From a checkpoint of a small mixture-of-experts model trained on Wikipedia.
Training: a variant of Adam for the experts, 391M tokens, 6209 steps.
Below are experts of layer 7 (counted from 0) of a mixture-of-experts language model. Rows are named router (the router's row for the expert) and show model dimensions 0-255. Each number is 128 + 32 x the weight over its row's rms, rounded and kept within 0 to 255. Numbers have three digits each.
After each expert's rows: "mostly gets" lists some tokens that are sent to it at least half of the time. This comes from a sample of Wikipedia text that the model never trained on.

# expert 76
router:139134093128213128112076113125136135118129160170148107103130041117058087126088182107106137077102122156111145130123129156139097128097120163083166084099127164105166180096194132076119076148126106158096076157063140093114133111123146137155127086092129088133130133142145144112171133126152146169086072163093129070094097125110137119131088113142087155068097134144186139156093151107106093206139144087111114069112073167181115183203138089154121109133144141120039148175107130121104148107113162169164136143156121096155135156120131173148175148085123144175116128080121095116120120129157092095115138134116144125121142111112112184042061152087165111146138152166109131105161158161077120160117134161110135064143200107102049098094111058071101135111117135109133184107138142071144110108161127
mostly gets: "L", "M", "D", "T", "G", "S"

# expert 87
router:081133147110123091191107142111127147097134150122142120146137048129066080164093165107158161111097084099130123168103151117131143095149116146109149129151150180133116139143122166069178169128146058110158130179113150130162108108110142111138226150136145040123150110138153087087143155099150114129096027100109105134119059131089155130149079120105124184144157209099160157165118112118139090146072172134129130092165105145183146135117179096114088131135099137123039122190141136098107109161147156119111152150132133117092122077161101122078149104107138100090102124142099057093130091030097132151133197139146156121153155124109155143081160134093161162127109130146093170158175154124092130141075154141114104155141169062131072109133084106161085151126121133076130176149104106121043138138111098
mostly gets: " Michael", " George", "ville", " David", " James", " John"

# expert 35
router:072173091084118125147104112157148090133153141145122144109107114099017079088102155058175146113120135115106111149110148148152147050097159145128125121148088162088141168127122104112164094171093127092147140159163111090113062108133172102144110123137157112153087171132145071131155177095128178106116073089118089119106089102111111166131166105155117141069119163131129124159141133143120101146099181101120127086140113112183140170101104108159129130117116136159025132191092073113128087106142103127150110147160138109201131153165151125100096157106125088118149063117118122109101143016123094120112154104124149142101160103111135152134134167105143085197146158120117128121127095175100112135114163113155142084130210050122018104116105124077133127112136204110084134117144173102101122073180116
mostly gets: " received", " took", " ·", " reported", " scored", " described"

# expert 24
router:107137133147103097160101122185146132071162147154130107156146036136107068117095143105121112082104115152135085163112172114135146100120122105129086120167178097111126173128107195092135103149153095151147168114126134123098125116141122149130153149136092041138121076133150134116140189094208104105131015134064095104082072098113147132139112146154125131078112162132180129211118131132090106137087127142161082087151082174202104125139124174181122139126117143132044139161131116131122128144141143061150129137129144108124129106137145130132137134093214143145141129121099055138152142072073173148142139131072160133158110137079136126093094150108158116151152150120132133104097166121062152123118182180117121073136230119131046131128070130049109168132120135126086158118125108131093104102141112
mostly gets: " U.", " | \"", " J.", " called", " A.", "- \""

# expert 49
router:088131173116137094136128154095189148137140139156154141122114120102113085140072144120135140092116074140098095087086111137150141100125119140102108155113116101137111095159098155113120078117100093135144196108138119119155143141115106128136118167130092098140127096097147160158135150127176146182098055062123121116142149128109120126152124128154143118105100156110143101149100069148150080146153174110123116117129103123196173139153109170186101143100135180098000115114081169118078091095123144143135105178135110089128134120159172180093093176111219098154124152129122102111086102085134127131151138154123139134113133114099205122002165176141143161122172093107085149096164142148109079128093064204151163131121166105109008097156102122131118099083081112096127114109140149055125163123172113
mostly gets: " ex", " tr", " inter", " cont", " trans", " Ex"

# expert 34
router:088143142087090171148115100106161083116126139137089111129169110117105112136089200100099160104152111086108134139148208134153129044137085086152122177122127122118123130123087155119145097143148081159144133116128136127113136111181121078117072111158110115128086090156173144128127138129147093172143096101063108127132095118118144111129146108094111169071142150131210137189083131159151107134098126084138055103137074189121105147143124092101108121166101184137025146204116077139137163118132090138075138131157108133127112129159182197121100124154127116158131151096093090115138124009128104109125096090127124193122110111109136156072155193080161143133120122131082121144176111110036093136146157168095122132119195133115038117099114083139113128137140145066105120109160129094112112082083098
mostly gets: " (", " \"", " | \"", "\" (", " (born ", " (S"

# expert 38
router:110158124117121170186064118081157092137155121155124120132175083114081120145110188074145173155108119092138070126082152107138147134128104143136125112162136135115158170080084160116139141133106163164118150110156132117109088141137128137112150101140128125160152129167137131088128183119144095143122073157133080190106087123132154174110090135153149099075146176118121087188065113128136083137092138125157098099163061118175129209131118105127109101133116150172010146178096095160106183149134158087135108157131114151160128142150138171129087168065187071124121177096097139133119129091143092128118147063113107117129083091077166157053120210088145162142109091147124138168185142145109141148119190157140116108079161079149057080097105090163103144098164156086085161102128147086087100098138084
mostly gets: " | ", "; ", ") | ", " |  | ", " / ", "% | "

# expert 45
router:121129091098175126171108179083094117166101117165145125146111098153062107112089169114160144140113110173118076121134137145134150120148134113147085119156124114111101101150131136143105146132089091136112126092124098164141120075137159116126125135112091094147115131143114150158133094112148100134142007154094099149113112123077157105156163159110095201074053152103160167182161171119173122132149127130113130120138063175143156159136159120190112106121164164077008091107118119123164112094040099091116170136138141091132171089111176204136126168144194126176146129147144101153105053050082158102135157120126103110133150139089149118141167157058144145143160109087106135105171174114136123138154186167155073123146198154153037106137098129179152113137132122153128156130126142081109133173145125
mostly gets: " He", " he", " re", " de", " Le", " e"

# expert 93
router:138178109094127093139115135100194107125144137120152190163129061144050105096110160095169156138140115153117107140103185134111116077151108118109127176092125134083119175122088127123103097113132110075170131110163125109150097103100138099104150119094111062113143072171102076102162153055181117141133047138120113169128063088127133098153126129109097141082132137087162098158158106136137102127097153121158135083147072135159115156142109118157076130098110101137014142122077086170123142191086123129147100164149109103106139122144176175160141130105119158167113110121130045088099131078142121114085119131090124161088140091093186144102117117137145094185146132125102142107121128128067098151076136165166161080174136055116026086124091101114112201134111134110098108108106163076108111059120127
mostly gets: " att", " mm", " Win | ", "Scientific classification", "- Order", " JP"

# expert 64
router:120135096112098142142116098108118165132128088164186154127123111103099067133125154145156157124150123177040101089058163179171117119176074166150088115129166113092140127140122177095098139147087121165152117078131080133124178155147125151132167134133152083159107122110142116188127166094209080122146045156094100131084090109082145131127129141133135180132178181098168127173073139134133064123120143134121103059118111170201108190161125122156097119117078170083067133149093099120143203113080180164152139090145125093132134142164147107104091153104166129151120164080129075145136167079111095106103151129113096110123164165104099159123133190105126113128160126104089122086166137135102116137114180168137158075082181136124015095073125085099122134113125138139130156162113137079078146124128111
mostly gets: " under", " X", " Ex", " Un", " pro", " ex"

# expert 59
router:095169148142144146136123158099130120137131124110127119210114099105074085111163128185191161143114111130095078140122136133161134092119117123125088095091166100138147112129054155140093159129155137147153150095139122130136125114150136144123121168143094059161126115159114088163125139140149119155128066130071049101123126109106175153069158158133177098130167133121133092121104119105084119141158096097138123125131111167170137196085159109124077141148137141122027172140095117131096110096074160096150110074139095122141122078151166202153130148146109104158135108121112061081133103061166140142083143156090187156096137133174144135074143140087134133164156117147097182146126161111074111171114127161094084064169155084173000164110122116134148122135114150132153114110136136092128123115196094
mostly gets: " Car", " Col", " win", " Mal", " Tom", " Sal"

# expert 86
router:055157112102133124165132175117140089100124116149116132130099076122105100122099142111165119122142149155148090092102140144171220108146149148091072147091078132103119104109159153144103124136128088099110143115119107110175162118121118165142090169148087077119092094089180126109130123075158109142127009095107151132100076124044158178090105153107150146106162151111126161159147113159125095090105194101131109087147097142184127110081102116117112080102072185100034073137103115144118150115091153090109123173132111122115178131193142182168142151148118107131108084097130072146128129094100117133169092090146127128075133102141133100098161119114173121121134143093123119125164120150132127151104198152116125076109187116113004150157110068141129095131081153069183167154124110086083122152155103
mostly gets: " re", " sub", " comp", " con", " pro", " Br"

# expert 91
router:099169123121147154145138172129131158147122092143133086141134100135054100161084209074161154175073079139103144126141115126119174131151097150153106112141111109114116126162117177112118121121116171143127130135163110119110113143172164109130092148135103080057104125129121094123112163077115121135108053069091201127126084130126113148101131166157084149116151151078181150218088181155141149098145095113072138095090097148127185163108142099167112107124152136104070130161074124158122172097073167131142117115157099082149140140174166159165139188093180103145126154165114078164130090087120111147145190149158128116126125139143161138099095168084167135153121129181115149125145190133118115132064187165133134032135184131142017081130115143137172122126098161154087162111059149085114164128095116
mostly gets: " he", " who", ", which", " which", " have", " has"

# expert 90
router:080170148083173165137164125080173123107132148193116073122127096084123093147112159129154156123147122145152102125106128124111163056119157176165103169185139176126140067106134112152162112134106140124134192109113138112105133134193087078121082107130089122076118115106106140173146188134192145175128058078108163146133100111145121163076116122124149126131182197092105108189118150141158112119139152090097115066097090094141168144145141180178118147170174113127000115130094128125076158134146172153190137085127133076092115178132156187142129129077181124176160130138116102128111126108152132159135165106116146141131170090122185159066123158104178141107165106136167184113143178151085129141156109148139162094151138096130019154102148163109131123097132162103098151132122103086100138125141116
mostly gets: " dec", " acc", " app", " rec", "inc", " cons"

# expert 94
router:072144133112127113128206106127173107086138160136141145155103078072055104181113167117135186138104106139134140120089136139147134111099136126189160127100106187120122146121102151110081126107134137137156114084122128114094109146153140129117141099129084042090139095138117071118140151140142144120128049119091111120111107118093151155136094156109105120116181181080152165213141140101148099113178121095125076136130138155149106139179111133123135129136136152141091124159098082110100178068090098129155093150144146080115155103162141150184108138044154116169105146138127088139130105089091093166155153147126092113113116095135164162063140194073200126134165132118172187165148186114088097114156186146126163104135217191174015116106074077080124155149108126130099159134114162082106103147099125
mostly gets: " four", " six", "1", " five", " three", " seven"

# expert 75
router:160115110125073111143130107137153130107098125119147044147072042066152115117102147154163170078137086133136115152097149150123124092096123143143112107164135125122169068151110115105080080141199128136152117171138155087059122159147151105104141105130104103106159135108120081169110127132125186136082047118099100118190083106146141145128128127137121140075110192076186148166109175152129155115110182125156133072105120124143114168135126092172110166119126136113032159177118129145111172080117097134107134096138142089140140110172102194164145128116143105155123106181151131063160131095145147138116108123141150162106103046154098151094190155121185120152170095119119130106151125193109095101154139164155153089134194098182025093103096134117137179129116144090140152178133127053132089103091088
mostly gets: "ok", "arn", "uk", "ik", "og", "ov"

# expert 36
router:142142166176120140159133132113061115137139165186159131189083121106021109121146193185081183095138077156133144146097130136141192103106120145177136168139099132106167110112137141088119089133092143141132143117127140128091102148148145101141137098109104082142100155122172111106101143137175088099107049118075148078132078105073131124124156116159080165136123160102151131162159152111143125164112150091099093115121064155130143163118104199158091121099162123121011111093139078121084120088110107135170112104128117100141101165152111180114133191104173093178126111138101087128128131039097161124134147086149144149054117097134141121089185159087128145172126145156101179093154126173081163109095138113177120123092191095156082129109132045117118131094082161104137175115111153093106125141094108
mostly gets: " |", " |  |", " |  |  |", "|  |", "% |", "\" |"

# expert 46
router:061131116162162154146112118133140117069139147119111113119097106141085075148115180129120137128110125138115125147085160094159151082129090138165130124169112130168135085126153166071165114110117102124121178126094191116133160080115160080157130132148123090094084162118183107157137153077197131185123100138066081184127093162087179135130129107149078111104134135098175150167105076129089099168125139057110088116096080108162104173154143072126113139157128138132024113143085096064093162079115116115152111121180101123120128116160134158159110131126135067143104126102113097145125099098080173102180122105072155179105108111116143128046149115103103170145164151097103106100147183114073147171092123145136172088165170111104041077073097127143095113119128141069139187124141178055100137106098097
mostly gets: " r", " | R", ", R", " | M", " tr", " Cr"

# expert 68
router:124150134142085112150158142153156155111106122182118127131105092103067127139050099049119154092130137142116109100101130180178152101144115150134096120167105186065114059058162169157127145056107109175163115147114139070129122126144158122139098071085099086110088165133137156161097212140171125129118081134117141128142074113073132128151113117128140147097109155090150138161134129167133079168144182162138105096100106183120134186141086150150157158090097149168053130127059108120113106107129128108136133119119139126124169074152138128118159163114150111152040121199120052126122132066128120110139154113113119143072120149126095150151157123125181123147136143131104111110168155151126084150081157140118124114120187097160027155127108114118146175145076134082080143128084116090051081108127041
mostly gets: " said", " found", " announced", "ā", " reported", " wrote"

# expert 62
router:110113133127128137207140132071134104158131127172146121096102054135090101137100170092146171127117115141135086104149117134122181094155100159152120135131164141158098148101120138121120113103075156071141166152110108128085090105078141085151139123093084097095105138117139147141131100155185141089097045146112126047131062146090117082148162093157122120108132181134147162192083099121172049154144182148171130109104098144179127128123096135095142087117115153112017135138077109109131148112087109129146152146108147118126072088154165159139124158104110059106081124101087066120128083061142129139119158114122112116134119146130148145146121169089154146174164144131117159137123176170118087114146155175110118111175215124084078103085062069090126108170067159084157176127118154048078137150136130
mostly gets: "}", "\".", "]", " would", "\",", "\" |"

# expert 30
router:116131116149145121152124113100107132109162120133147166126086042109151081081164133136147122139126134134090108098095104103113140051112144160130119121148148126137132102158105148123148092122099161115094150133106133120099124075115164121164090088114126089153099119115145144143147143094163118128099031148037094100127078139104129161091194132141125147119176183138208158146118120200107091146095171113148131079111047161190176163105155133162112085110147165140017133145142059133098122113138140127149092131184135124111143149155135165155148140067137102149136096154086037083118113083145104116108162094119145070121140125147159131096116162094170158124131132134108128063175158136084112182123179125126147073133242134134055093117146143160135125096091158122127200169086139134131122146126078
mostly gets: " V", "av", " Sw", " Alex", " Ger", " Dev"

# expert 63
router:135121131119162168199130130131119116118110134192085141132155115157027073124157159133096105103144150123143096084088157145133156097118065165095104132116137151134122138131133149129104131098080148144119112148125154118152127101168118119115153102087133050113125131136167131125136129121120153134145019177077150095133107139058104153097099153131162088090112199128161147131072101124134100126121134126112077025152112161193193138087172125095139095121147125075076166159115129135052138117089104083142153110153175134135156134152126136149110141106090120190138145113137087171161111000125150144157124137067112143113133115109163129145108115076143141118088122154096122117198161143077118168138143182093102093140175138155034086099088072129155152138093160067106154123139111123132121116130086
mostly gets: " film", " University", " government", " music", " school", " book"

# expert 42
router:081135133098103188165167127069121135125101155184169135182099085141035115200112175142108149082096110192119133122067196149124165064072123127125137145102135137143160075082124183099140108084113144096122158143153135114139154123093142089146094073154127090096121156108182078110124146128133095156103023114070130099084119092076137124132119115097097133108128176081160132197089150167129145122130136134110144109145101151145128209112134154158128101126168143112000109125131119126110133122090148150119135140144122107136156136171158134150116152078153098185100114085147113107106130022071113122140181090097138135070120066109118160087155181087165134130149151140107162112126152145131124180131139121164139106123191105162107106116114093115126106132121140117097168117100141107116114138127103
mostly gets: "a |", "ation |", "andidate | Votes |", "ers |", " where", " When"

# expert 73
router:145138162107120096174104124101089151111128138110107119136133000145046094156108130130163181117093115142117125152112154110150140080094149164127124124101148173145142162114111170075139141137158087090150161128124117110114144111088166105133173168130120044112124107109139105077137150102169139107092038100091114103148111152080177164111067117117172154130116189069183180155114097121136130163083181125069091115113134138136156129135138179133142131148097137120005150179134129119071099131164143117116116166145157082123106078141117109130138123124152103121095135134131087100162106068140144163153129130149120103132086120098138149076134134090180154176148137091097169129181172135081096162100169132064110161104195058133092125119071071148094164121105141088129160155133123148074146149108126
mostly gets: " Michael", "ić", " Robert", " Martin", " David", " Thomas"

# expert 51
router:153115153084139092214117120092147150075157162134098127111116015151024081114103129084129139099116143143083089143110088149106134066103130151139056168080171115074117111105138164111148154145134088106159098117156128128087123125160179100095136070127151108132157100133180132118140113126129154120101000094051106128114107146131167141119141141110096119098109134144133129190113111135116134157173151096092102111110070147171109129130136181147132137071082175122072136133103097134147212150118095176157118138132142067163134108144116149132120122139123111149094150109066100097118112052110110107126099114133066155120135105124137166083105152103164122147117153155141153139169152112103144142103152100148168114148201068138021096101143114128154169142123177122130168147113180115122133159138106
mostly gets: " =", ") is a", " is a", " began", "'s", " died"

# expert 85
router:093111162114139155170125116147102125131151104202103076188111044148146103112092140147128151085125144106156135120087151116108152123093173170132078145101188147148096088123085128075137102112131133112138214118119133061133104118128150135142103113150151061118104142131129103118113160139151153148083077116130127152181123138117153146128102130129191116147148171113118174167114164116172129104089135105152114073093099184134119158117145133140120159117153136117000088158093139150080108118104186159116126093105130043150115138147134192182124129096122125182101128165124011110123112098151091110106116117129112153086117082141112170141135118110173121144154136139143122086108152077059150122123171116088112082144151134150014107083124164054119122120134133111155161157124133125093113059109097
mostly gets: "ib", "emb", "amb", "ab", " Mart", "arl"

# expert 26
router:105152134113119145131115139111157107133151119144106145158130126125067093114114152148150130091132123163082076113111098134130156120147152138082097126097122137131145118129097175167124148160148115149125233108102129099139173152091130108132113139163111060072130092135142131112136146128133101086144043131094132101152105113094164202114159179102171151094093139110149158170116171152142139133154134097108110124161098086139151129125117098181107095116124118043000138121159134143068094122038122085125102162198069121129135141114153173174153160143118148182143120134102068170127111070121151111117136109121083106124127084128167135057166203112150124115154140106121165093137109127103114137132121156077095080149175078144015133099119146116153104104158156084175153121089172101110167073156093
mostly gets: " dec", " Col", " Ed", " Per", " Car", " Mon"

# expert 67
router:112136161112146135137120176110128111126132172147127144124110115126103096104092178162093157080107144151112077106106185127151156114156119114154104120080110120079165081100142151136124125132117130109169148033177094129135151098148107140166137110162058077107100121081148123097138157166135139165142032173086109139105072092068140167131127143103128147090121137097190134156131148102100163097131140153104125139178114151179105161114170163116145155109202149044032142116073160098106121128077157120139147164131132132091177133152146236156124169148105100165114097135107058167110073090083118147074148155136088139102169152141137139096134147154145125148169125075111116093145106148122103135154172176099125072130164126100000140131117148159114105125127134111139170105149167088146151134130081
mostly gets: " res", " con", " sub", "In", " per", " pro"

# expert 65
router:062166168102141156172155130144104111124175150117134088202107105110068133138104218091114204108145066150111123130056147112142150115125121123138110167068092125094107103101121130075114097148130112126116172125160139122145075131087166080167159078120080096125109132112119124144109108073104106131089035125097109112118061122092121133150126132168089159116117176117123144219121169070123144177128165150105101106110076158157159176155109157143086074101128139090038168094180102145064146122113102130137087109128173127103134157148148133117146171095155117163123099108109081115108118051100123137103167099174116142089139125119111149066138155123164110161167156116131158103152161152109165083147121160140144106137181101141060130131128091145127116104092157115099204141134170046081164143149128
mostly gets: " |  |", " |  |  |", " first", " second", " last", " only"

# expert 33
router:123109147163191154132166143131130114104123133104133114185079098106068140164134170076155158092137141130106123151094189186108157096110119128149132142123083186106143166122110154109131106089075098119148166143107126129138100114128151109077132124169128041095135094115140112174102136153143122116136000131072144122092094120105176178137126105109119110125156155099149149211138121177124122109142144114160086130107138144137153159191155138135107132147146142093100127123079118098035134113087145124177119166162128122156122106142166156151157120085163108163105157138125120091129114104088116143171117113109066100088109107145176132092114118072172114101180129125153204099152187111057134146161155171139114080123161164118000084151064102097089145160074178102153165134119143135073134128092125
mostly gets: " three", " two", " four", " million", "500", " five"

# expert 79
router:104103128103090121170152101102099107093090165163140101138142110163059099154084203109145122123155109163118123091104162158114136093058148123176108149067135118102153047131129127100147136139094150113125139167131101109122139116089169120135103104108079071128128157089170107116085140136143070110085023134099151066124136116077139120154122155146091167118112166080131160204118124101096079145133151102129058113085076151161154183097120162144098124147135134105047130110164062131110180139077086133140145142150089074101118107164165167104113164160139106210116096111104083110116158043119098131101140092148167161100107115114120153081149185107212129149150137190135113122106161126074106127152140140112154126138208093122061087149092078125141127095151145104147141130088152111131119153131089
mostly gets: " is", " are", " was", " |", " would", " It is"

# expert 27
router:116156119106162127133141076123111115108081100202126093181072067063114103149102120099185164120123138140131115110127137122171131099114143153127127142127125154157117085123093124128090122105077129128118145157096116090132132128074172125086147154131179054120111095116173143106133119092113147116128042153031117125170069119110160150181117141155148175104170160118159181174096102173109101170116142107123143026104107121150112176104132116119097191127104155146000120166132089195101153147130160142152112086143157121133141142140179138145130126065168054132151142090143106084104127096124120103121152128062110131127116128119130103076176165155152146187117098108132143070144182167094159102114153083100071131119154131140038094101124129163146112126126144144124159105123134136083142155120081
mostly gets: " kill", " tick", "č", "uz", " Croat", " South Kore"

# expert 88
router:144133113108134133173137109074114128112111113182112158127175055140042076129106171134091143114119142143128128125124121136113151081133131139124108128110164137194128102136130124124094136146104155100104109175131110160148144102127113126129157133102108044101106064131124118119147139105130121145103020154129173081117102115060091122118166123150146069132151199136145096128066092117147128185102152124093074111154116149181162153145118098149094143086098140153055115150143133149033096114094127115148109152140123120138137103197152138155093119122124131183112158079183102166131134000138116137142166074096101148128092178108149164108116118151163145151173123141145085107129187125066152123105121160079118069120175131132046127095111094132093177093101149095115143168118183106123153093054105
mostly gets: " song", " work", " player", " act", " Man", " role"

# expert 11
router:108142146095129143173157101132147103136122120101103110131161110139119118208076120096086149102104134117112099136101187145162136069150089095156105152096131136104112087118097193101144126144146092159130154109132149086169134134116161136128086112133136074091125120117148104124126127089130139177109044133076101179112068105091142152108109115130115160055162159072187110166117109134150062133139157109111107015177110144157133164125130095110089141133172097119000117200116128155094138109070111125114134123167106057133136147163172199151095169080154090138079105122147124136133117028115095135136117121114126141122120097137150122118132187090184118128128144136093148107171146112036094177129113149102135148102186154149077119093109083171080162149156095056113160126138110123116149113127127
mostly gets: "i (", " In ", "s (", "er (", "^{", " (born "

# expert 53
router:106125181142176159140163155128137119144068092146143109150086091062017095151119110104145136087155147160097108126157162168131152074119145144127155160131156136153136153156085154081131115140072099115122109206129082109148106096168127140098108133137123085133103129119106148112137144190140115092097050116094094111127083096106164154124088140090155126132072147143159174146118121147125096149179183121124121095078156168135148208188131160107130102138125135122046142146093110159082124141122159079163110126138103088162118122159173121155175075064164126121093122134091127090121166096107126167156137105113113078085109117137115131132099125085122126130159114164119178078126156166094148056106147137099115063104213151122007128115071069093081188164104154122124155115116167103108147117111108
mostly gets: "015", "014", "016", "020", "007", "019"

# expert 25
router:118155119096119098143103167118124127086129137155111101143137083094065099114080187116142136177113137093133115100074143151129118115107156141133132086099120135091198144115110123128157141108103158115112156101121156079082136139165135131133095090163125119136118177167173088113130128135180125170134075168071087161103098131137146184125168149105145164083193187109091159154069129147102082110128153130072093106099087090134124177131140126188101117158151126141044138148145092135124156129065130135146109124125131075206121113147100180113151160065165071104131106129100102116122138008124090147111176107112078166107125124137133123098143177128165145154150138091128170122140131136078091125148134107115084126080166094135025121083069080146135142117121180063131172130149183031108106096177101
mostly gets: " to ", " on ", " |  |  | ", " and ", " held", " built"

# expert 9
router:088106113098124106168131140094172129096154115168120133134092077145059099162116169074137143137122094146131065086100158128146111107117108157144095139132164147115114098094114111077118110111147145166132163115134087125097113118139184094132131107130055080139128141079174151061081118110183138129139020077093176093184106080134121134110084115137114111066045181103175172184119108131097082166127136124108127065105116108179151165099105128117106118120121117101088075194125088132118145135089140134159094161155133121122114088143140109157106092112192117109090066134108038087101051013097101108089165125115141101130143157106120135134120132145137095114137168133115156112134136118156126126107170160153166055116209099132074124146090112083073161115124171135119174137135107100128143116127136
mostly gets: " as", " was", " –", " is", "),", "  -"

# expert 54
router:110117129146149168151203099095124135172089139142102105162132092095090061155117157118111158073118127138120113084110184121132162088116094140132061156149125146092142114116109143100145112125123098124186175142138169121146133086086139115113068131131121133110122155125169106130147127105162148138143027121080136127090076020113155119103127070124058123133131163144130185157112136116162089113114111094131095047179114141102143176128122108145127117122171114133000122193128163115133131136098165115147102154157106106105139113149140151185092179053133064132083114137152110115133174028119138136140117128113146161154115062114129131079154171057158135118135115134122152143181148143089099142074125155061128100107175153150117128121104077158094137145116156086132123149139089129121153069125088
mostly gets: "\n", "\n\n", " | \"", " \"", " ===", " =="

# expert 12
router:139096131107175161183137127103109127142154160123129194122167021038045137137100125064122141150126125135123106124127133095131118058121125190105114132122137188127168138098093117119095127162124100100170113104099104122127126133125154064112157138092117096125105106133172177156127108100165133105097079096105092115141073071138185161140100108146116111099141159096146116146090150145088119105074149103097129102150071095178191171125151177111163124099116118146042103136118107100035093169114133114141118142152134135103109113143141183107094163147148108135092142113155072194101118095121170154134139149139194064094090084153112110154143127069147173120116135112101157126163169116061126136149111151079117145120189043132075125085119096131073143137075155039112146155150114126109118105153111
mostly gets: "ation", "i", "ion", "er", "ia", "ers"

# expert 14
router:060162119143118129148161133122098142145117095127087081128103096137029123174107196049087155170119116144094131145106123106142178071102146159147093080113106148108086066110110160116123142158096135083074094121117130117084097087161166083137087104158101081080111160125129156112124183114127127106115034123103137093148083162108091114102143144130079160053095145064177148231102165133119097152141138117093154077075152150132146187079130126147157119095139113125067113137100134124137157110041128088086104134148112086105152115131173118161145120147196121122086150125112079138113102039129133122132138171143096143153146127154166117124082154111183133154114123140101138109141120148091147167100175174121138113110139098126040153088099118129133106156115141142091167071118132072115150088112087
mostly gets: " that", " He", " he", " who", " also", ", which"

# expert 20
router:093133114139111172154125082116104131142119136119141096135176080133028099148092139109148156137123130133094122111138119105095135094110076104110086103123166112129088110097110148148123158093134158070139071186098119139156108120093121083122200103133148035109113116092147142144154133132130145116129024153128148126132067107072101121099173142118131113127105183094193132134035090140105075115112137100111127123125099119166161136149096118144101134112095143177074127126110134156058124107090112084091128113103114126120117108178117180152138107099192115149118166066114020090120116028123122075099137108162101115131080141095177157115094131081156090153120134139123179177163141130094151152099108147111170101112144093138010138116082132134140090105131140089085137172093170078114115103125132
mostly gets: " it", " It", " there", " World", " President", " King"

# expert 78
router:112112141145155159114144152152130107127103126130158108153075095092036132164078146110131171113164111163118103131124166166129142066138097142106157150165108206121146124157097160095169141124095140111135152166086112168151112102151109103092132102146124085110126095123136084153129162145130116082104047119070118115112069090101145168116119126104128153112146139139190165163140131153137115104132139086121120093098141135104155195169140110110103086114111126139093126122117127115073125162113146081182065159151100115174108100124159164182167120114142130122098142153120139112132144106107147142152158161135083091097100084177168161116121113104135154129152116149155175085156146114061146097125144161131100050110178181135000113148078135096100164120108171138117201097097140123094151146108145
mostly gets: "25", "22", "15", "18", "28", "21"

# expert 74
router:155160118100124138118173117098114130110138155184145105152168062088070068111126139130119124094103181158117171120143177127131130051083116084155134104153158128087091135153091179121128099156134071123130109127130137112134121100126141098114180070156082017064169113178177164127126159101097100119156062101107079155164135128075150111157149127131136154143093177114154145157060126097168110142134153115154050109149087196176126166112135141135120150090159120134040140169124094117106207087108138090135108165146128096130133124192143141153101147154138102140122044109131072112094085075174121147119161125102114110148132138146175137103117161102181131139147157132096110157116122151082122097121125165119120090123201072110063104073092144110147132145135187125090148141133151073117151063168119
mostly gets: ".", "s.", "\".", ").", "es.", "a."

# expert 81
router:089136143102139149158142095102095129124137163165150114155114064117113100091104157131106173104116125119143146124124170187102138091089110136101098130096097125116103101136106178143150141151149149173098161130103151088142100108103172138146107154150088032094138129137132123125081131087129134169112082118110091107180078109072122157117164126131134164133096202142142111217116178109158122133072147139124130065166136144202152142138143112099113142116123127107064131183100097118095152086114130112159161153144113154160128119179180169206169142116124078167095104146116057138113091037099111121098214162118124179154157082126157155112143182138149166110158113143117151135202172169094129117115118138154112054127212106106068083089083107106134081139112147081098164154159148053114145131117072
mostly gets: "\".", ", but", "ers.", "es.", "ing.", "er."

# expert 92
router:105125163109129154144151137071094117122146110144120118170155060148044055180117169157135185104125156142124132098096155156183139078077080120147157106139144192091132111153082171118124142117145089089148129167135158139092129150101122163136185154144145017131122183135176126139183124088121149116109048129146114118127069133098150133106055092172127166145120145062183164216143082157140129121079154114140040076099162155189115155102156111158166100162136100112069130192129132106077125136123149114132109177135150122139126088119093147139133121147131117102133096143090079096130128060106111142137160064118126158118139127135126163076147159145201160178096107097127146133158142110125122167131145150103118149121193100136055117109092099137127137099143134099124145131126187126089142124059104
mostly gets: " William", " George", "ville", " James", "shire", "ford"

# expert 61
router:139130151086142112148144130119084057100115138155132088130089137086079094122130181117160143113131109159071164081107121175164120078111173159192085143094157137110110142114118127121146112144033112138114117094109112106150091167114147146127134083126108106133166120137193067138156124087112147103119038138113130091128095123146142136094151116115183125122098170093147123164137198141135109132116117138136136117202090111191120162119149087126126152134116164100039164208094079096129161101112090161142087163190140139130121117140158165127099132101107101159110098142120074125134121069104087144112156108146089180112128109153173121077148187135159116161172148110139146123172173129082125111121085115148112152136230168164029159096094054080088112088133129112105149156112141052160138093107082
mostly gets: " sp", " Sp", " Pl", " pl", " def", "2"

# expert 77
router:128140137110124113106207133140114114049117142172086134152093094068008113101072151065127140146132128117116146128145125127164128104100162145113098140101123147094174154117155117132138160119130068149164128140069142069098148139158122165150154092106094106169123212167145120088128128142149154167151112148101128123083051121090156180130187128165121162117076148123118176181109099163125098133126128113065110093122073146127129159150105134182142166096127125167043081128141128114100067120099166159173144126151141151162117108145152181092132138073123111150116056103119096094137142019123136144127165140124117155080136097152129141134139155114187099136150151132123168137144158106100072159165148075109150075135194099111047127093113109116151105122086154074108158111157120120083090113176075
mostly gets: " made", "ating", "ted", " found", " played", " became"